config.yaml
d_expert: 144
router_score: "softmax"
routed_scale: 2.5
init_std_router: 0.0063
vocab_size: 16384
norm_place: "pre"
init: "uniform"
beta1: 0.95
decay_fraction: 1.0
batch_tokens: 32768
Below are experts of layer 5 (counted from 0) of a mixture-of-experts language model. Rows are named router (the router's row for the expert), gate (a neuron's input weights, with its number), up (a neuron's input weights, with its number), down (a neuron's output weights, with its number) and show model dimensions 0-255. Each number is 50 + 12 x the weight over its row's rms, rounded and kept within 0 to 99.
Before each expert's rows: a language model's description of what the expert responds to; "gets" lists some tokens that make up at least twice as much of what it gets as of all text. This comes from a sample of Wikipedia text that the model never trained on. Tokens count by the router's weight.

# expert 4
Name-initial capitals. Single capital letters beginning a proper name or title word, split off from the rest, such as N(ixon), C(ement), T(unkhannock), St.
gets: " C", " B", " D", " T", " S", " G"
router:44 43 36 62 64 36 43 44 61 37 67 55 55 67 43 30 37 33 51 54 62 55 61 47 63 37 63 49 46 29 57 36 67 54 36 57 46 50 36 52 74 41 48 48 69 58 41 67 24 44 25 55 45 43 47 51 46 53 55 50 54 25 54 53 47 77 49 57 45 44 72 74 59 66 53 45 65 45 54 61 33 29 43 45 45 62 55 44 49 52 43 64 58 38 46 50 34 60 60 78 56 66 41 30 41 66 49 65 67 64 52 59 51 83 61 34 36 63 33 44 32 53 59 31 41 52 63 66 45 36 38 58 59 61 52 68 46 29 45 48 47 40 67 46 51 35 55 31 61 46 32 38 53 20 41 68 44 64 51 34 53 57 67 33 50 59 74 47 62 53 63 48 42 23 39 34 69 46 30 62 57 55 38 34 60 42 50 32 53 32 61 59 47 64 46 50 42 60 31 55 35 62 52 54 78 62 55 58 49 57 69 60 38 45 43 55 49 56 34 52 32 70 58 54 60 61 51 54 44 57 63 39 47 40 54 38 55 64 67 55 68 56 44 55 54 62 37 46 46 54 44 22 43 38 65 51
gate2:62 34 65 67 58 40 46 49 63 48 43 39 55 34 63 58 48 44 40 46 53 75 57 58 47 36 34 71 48 26 50 72 57 41 53 58 51 51 34 39 35 50 34 48 59 68 76 47 36 59 35 44 58 55 49 43 27 59 43 35 47 53 28 58 37 42 54 68 54 51 43 43 38 45 53 52 40 41 57 47 50 53 51 65 45 62 78 60 57 50 30 61 42 48 47 60 56 58 49 36 40 73 51 68 56 69 40 47 70 36 34 44 70 54 55 64 55 40 54 61 49 46 19 55 29 59 49 59 34 43 52 62 65 50 26 63 68 53 32 42 43 28 49 38 37 47 55 42 54 28 69 62 39 58 54 60 42 53 59 30 75 50 57 42 46 40 46 28 59 33 75 45 42 27 47 47 41 46 69 53 61 36 50 32 50 42 55 32 45 58 35 52 46 75 54 55 31 45 43 53 38 41 41 55 50 56 59 62 57 45 99 50 56 58 67 54 66 47 48 62 41 55 45 53 79 40 48 41 79 57 49 73 40 47 57 45 45 64 41 62 48 40 63 47 61 40 38 58 54 64 39 50 60 42 58 43
up2:48 39 39 51 39 40 49 69 73 70 62 51 45 36 42 44 54 48 68 52 71 48 40 36 46 47 73 71 39 50 58 29 49 35 57 58 35 36 35 69 48 59 56 37 51 63 60 68 69 65 39 47 73 41 64 38 38 42 52 45 48 60 45 66 66 53 51 68 43 41 36 48 50 40 44 47 36 48 54 55 68 37 30 51 50 36 27 48 30 52 56 68 35 53 62 71 77 69 70 65 28 64 41 56 49 32 41 47 49 64 40 54 54 60 48 53 68 66 63 72 30 63 38 63 53 59 51 50 48 58 66 42 43 68 44 41 81 28 46 53 43 42 42 47 59 52 45 51 66 40 56 52 55 64 36 60 54 47 52 49 52 39 62 38 56 56 60 35 59 47 66 57 30 55 33 51 56 41 62 68 74 58 57 56 36 44 59 50 42 43 39 43 27 66 71 16 62 44 56 52 61 56 65 46 52 52 51 52 65 47 63 38 35 47 70 43 43 56 73 57 48 67 59 47 51 63 49 38 67 47 50 36 43 30 51 43 59 72 36 33 35 41 66 65 52 29 69 49 52 40 59 39 54 37 58 41
down2:55 45 56 55 73 47 58 45 43 54 35 46 42 54 51 64 40 41 40 34 37 41 51 35 51 56 67 37 61 52 42 42 59 45 53 27 91 41 75 61 58 53 40 53 39 40 43 49 45 46 59 57 62 66 51 45 40 48 74 46 60 37 50 51 49 58 48 35 54 77 58 51 48 49 61 61 46 74 60 50 46 65 32 38 48 46 46 59 66 63 36 42 43 57 58 34 37 88 57 61 46 53 67 37 55 14 67 66 54 51 55 24 45 56 47 25 43 56 48 54 53 69 78 29 36 32 53 43 31 61 33 51 45 55 46 35 41 65 46 70 38 32 58 45 40 40 47 64 54 59 46 51 42 55 49 47 61 30 44 54 47 60 49 40 69 51 49 62 42 52 35 63 40 42 71 54 60 70 19 56 52 44 42 48 32 57 63 75 52 47 36 62 51 33 51 41 34 49 64 51 36 63 57 56 36 51 53 43 60 57 55 44 37 31 45 53 55 56 45 54 43 51 58 48 73 44 47 55 44 76 61 37 69 27 71 73 48 60 52 54 49 53 62 55 58 52 32 39 70 27 38 46 40 62 49 62

# expert 2
Opening brackets and prefixes. Opening parentheses, quotes and brackets, subscript braces in formulas, and word-initial pieces like re, un, inter, dis, Os.
gets: " (", " \"", "/", "(", " un", "S"
router:46 41 56 57 73 35 49 48 54 32 30 64 61 62 34 33 29 25 49 53 70 57 67 56 59 42 65 40 63 22 66 52 66 40 33 51 56 54 36 39 65 33 49 35 75 48 56 68 32 59 33 63 53 23 48 26 44 48 55 50 55 49 65 57 44 82 53 39 64 64 58 61 45 67 44 50 59 48 61 62 51 36 45 38 37 37 68 51 59 55 65 56 55 38 50 55 33 56 47 67 56 72 46 30 43 58 50 54 67 41 60 59 30 77 41 52 49 64 13 33 40 56 67 45 44 56 58 76 43 55 25 63 76 67 38 68 57 42 30 65 48 67 59 52 55 39 63 35 48 45 46 43 64 43 46 63 51 52 47 37 48 46 65 49 56 52 62 52 56 58 58 47 34 56 43 39 68 54 51 73 63 65 34 67 59 59 43 49 48 44 63 52 36 46 68 52 43 53 30 56 51 65 31 51 70 63 61 60 37 51 44 51 49 51 48 54 62 61 31 51 38 47 53 43 49 47 49 50 41 35 56 48 49 42 60 39 54 77 61 48 47 63 66 43 67 61 31 39 44 52 39 41 43 51 65 55
gate2:54 48 49 48 51 62 51 42 75 44 40 31 71 56 60 41 47 31 45 59 66 44 41 43 69 33 44 81 46 48 57 56 56 49 44 61 36 39 47 53 30 29 65 47 26 74 51 65 43 81 35 59 33 60 64 42 63 45 45 58 65 51 38 58 71 29 64 60 40 49 49 42 60 26 65 32 65 63 57 52 49 43 65 59 52 52 48 23 42 45 47 46 73 47 46 51 30 56 69 63 50 59 59 41 64 53 45 43 47 38 57 62 39 49 38 82 54 39 41 55 40 59 50 42 21 67 62 54 71 51 49 41 59 47 51 56 43 47 43 54 28 60 54 56 62 57 30 69 49 52 59 56 44 50 68 44 56 57 39 46 61 84 50 40 49 55 46 57 42 63 69 37 65 40 59 49 41 55 46 65 64 60 75 69 59 39 51 46 46 28 57 47 31 59 52 69 34 61 30 59 34 75 48 57 42 54 46 60 45 52 38 53 62 52 58 58 51 53 42 63 56 49 70 54 71 43 44 68 40 19 53 37 62 60 38 47 63 37 46 25 44 44 65 54 50 46 41 48 31 49 53 53 33 44 34 52
up2:39 33 63 37 49 33 41 34 58 47 78 35 39 40 42 41 50 63 68 59 44 78 44 44 61 42 49 54 46 45 58 70 68 30 59 28 63 37 42 29 33 44 65 34 47 37 30 47 57 63 35 65 48 56 50 41 49 51 48 49 37 70 52 28 44 78 33 70 55 51 51 50 36 41 74 55 31 39 60 70 52 55 25 43 40 56 56 52 38 58 35 61 46 48 44 42 56 28 56 50 58 30 24 69 42 71 32 59 39 45 36 45 61 29 44 21 46 47 61 61 53 36 33 71 52 63 48 61 47 51 48 51 45 36 43 35 37 48 48 27 61 67 49 37 56 63 41 62 61 48 48 37 46 67 40 61 43 45 37 23 60 39 78 42 57 39 65 36 44 53 41 70 54 34 55 50 56 32 43 61 43 55 61 59 40 62 47 52 55 27 53 56 54 43 46 61 66 56 60 50 45 53 25 68 46 51 63 49 46 48 47 60 47 46 61 29 67 69 46 48 63 65 44 41 32 48 36 66 57 55 45 43 38 61 33 34 47 55 45 36 64 51 39 47 61 50 43 39 52 51 35 58 44 55 45 33
down2:49 59 71 57 63 19 38 46 63 47 51 33 46 44 66 45 70 41 63 64 70 72 61 52 45 61 51 61 42 52 61 49 77 38 37 51 48 27 41 51 55 42 69 51 42 47 45 44 49 54 53 67 23 71 34 48 57 55 69 62 42 59 35 61 45 45 55 38 22 65 38 43 38 35 53 34 53 57 52 53 64 60 53 42 41 39 22 37 47 62 49 54 61 51 33 40 65 55 71 60 41 83 26 56 47 49 53 42 30 79 60 39 38 47 59 64 52 48 32 59 55 61 38 56 66 67 52 50 32 55 38 51 62 45 34 51 59 54 44 53 46 65 42 48 54 45 53 35 44 40 43 38 54 43 39 42 32 54 35 38 47 52 56 20 35 47 57 46 55 48 65 64 69 40 37 52 62 51 33 58 43 46 65 34 59 40 57 55 64 32 34 51 31 37 39 29 59 65 44 57 54 58 47 48 55 83 48 58 25 55 52 60 55 40 41 55 44 76 57 41 47 64 47 35 43 60 62 56 28 60 45 43 66 41 56 21 52 47 56 45 51 50 63 57 47 27 52 32 57 47 40 67 27 45 50 54

# expert 43
Prepositions and articles. Prepositions and articles in English and French, especially de, des, du, a, of, in, e.g. Église de Marie, Le Siècle des intellectuels.
gets: " a", " in", " of", " an", " with", " de"
router:66 27 49 33 44 35 30 47 66 37 57 62 64 52 44 29 36 48 46 66 57 56 51 53 58 47 65 33 63 39 47 37 64 46 53 62 56 26 41 46 38 42 51 33 58 54 66 65 44 44 34 44 46 47 41 39 23 59 39 36 62 54 47 37 42 64 53 50 59 35 70 56 53 49 46 44 56 70 59 67 40 53 31 35 38 62 22 39 56 62 45 63 59 52 33 55 49 45 42 54 70 59 63 40 34 50 39 56 53 43 66 55 32 56 37 43 41 42 40 51 26 40 64 46 48 61 43 66 41 44 54 80 48 67 51 65 52 22 34 63 56 61 65 45 70 32 72 33 63 49 45 43 56 49 46 53 50 31 51 40 53 35 64 46 40 61 75 40 48 61 59 58 38 31 48 28 59 69 44 53 52 66 29 51 60 55 31 69 43 55 45 65 53 64 44 48 24 48 45 50 42 65 44 56 54 63 57 35 45 50 58 48 56 43 32 60 74 53 30 68 39 57 65 40 45 55 72 71 65 60 64 38 43 39 67 45 71 59 59 70 67 44 49 68 42 58 50 34 37 58 63 58 40 65 49 57
gate2:55 41 29 61 64 43 48 54 45 65 78 52 49 32 52 42 40 48 50 54 52 62 53 62 47 60 62 58 48 45 55 35 56 74 40 45 54 54 87 46 52 57 40 71 61 59 31 41 53 38 43 51 50 50 44 47 58 35 55 46 34 42 49 68 67 42 36 61 37 45 56 46 67 43 56 29 33 40 33 37 66 62 44 40 47 47 50 56 40 47 51 41 32 48 42 52 41 39 33 62 37 54 67 58 47 57 58 49 54 42 57 60 54 52 32 43 55 63 25 65 36 67 46 42 39 62 41 40 74 50 56 46 55 55 50 34 27 55 45 58 37 47 53 52 50 55 56 44 52 29 60 52 62 64 64 49 52 52 73 14 38 20 40 33 51 43 33 52 62 56 39 51 37 70 42 34 45 56 33 45 55 58 66 46 57 33 52 32 40 40 55 49 30 50 51 31 66 88 37 56 60 33 36 55 57 52 45 47 60 45 62 45 18 45 31 57 71 42 59 53 54 60 58 38 53 60 65 57 77 58 52 59 19 49 75 41 36 51 54 74 56 41 56 40 57 48 50 27 46 75 56 38 47 38 36 46
up2:50 56 66 58 51 31 47 80 31 37 43 58 57 54 49 63 34 43 47 63 57 37 58 46 59 34 42 57 37 46 34 65 50 35 33 46 43 51 48 52 38 70 59 44 50 46 31 47 76 59 49 56 47 41 47 38 65 64 60 56 78 16 56 39 74 42 41 47 33 67 51 56 45 42 45 61 68 49 49 28 63 29 56 30 33 44 69 38 49 30 50 42 58 51 52 33 46 63 67 61 53 94 56 52 40 46 37 51 59 52 39 53 54 44 57 56 48 33 47 46 57 45 49 36 39 47 59 50 72 47 43 47 52 49 44 48 50 65 45 48 49 46 50 61 32 58 56 35 64 48 35 63 31 48 33 51 46 62 59 48 64 66 63 26 24 48 57 40 40 41 33 54 50 26 22 57 44 57 59 53 34 68 42 59 46 56 63 74 48 86 45 58 48 56 41 54 49 39 45 38 59 34 48 38 55 48 80 70 47 54 66 40 60 53 58 32 62 61 46 62 44 68 67 53 28 26 44 59 39 59 48 44 55 58 41 33 34 36 45 37 40 47 48 28 48 59 53 56 63 42 51 68 56 51 53 48
down2:45 61 45 66 52 40 58 42 53 41 29 45 41 51 49 61 83 64 58 59 62 51 63 50 35 45 46 40 52 56 97 53 57 52 45 52 62 40 52 60 07 49 51 40 49 53 46 49 67 48 67 47 51 59 57 50 56 47 62 67 47 66 39 60 48 55 56 49 54 58 40 26 32 58 56 78 70 32 33 61 54 62 52 49 43 47 51 47 42 47 57 71 62 51 56 53 36 68 57 47 57 41 72 56 75 59 52 46 56 54 41 44 43 37 47 58 51 58 70 35 65 55 61 40 58 43 53 16 65 66 37 30 55 51 49 46 39 46 42 69 66 45 56 49 43 41 56 57 60 56 17 48 44 54 78 49 40 35 59 36 65 60 46 52 59 66 54 61 57 47 53 67 43 49 41 79 52 41 37 40 51 58 50 32 61 52 74 46 48 52 67 48 50 41 40 31 57 27 66 39 62 44 45 57 48 57 55 70 44 60 53 20 43 80 53 55 32 59 52 37 62 49 47 35 44 52 48 40 49 45 47 50 61 56 56 68 15 33 29 41 49 58 48 42 44 43 43 46 39 53 41 59 46 53 46 73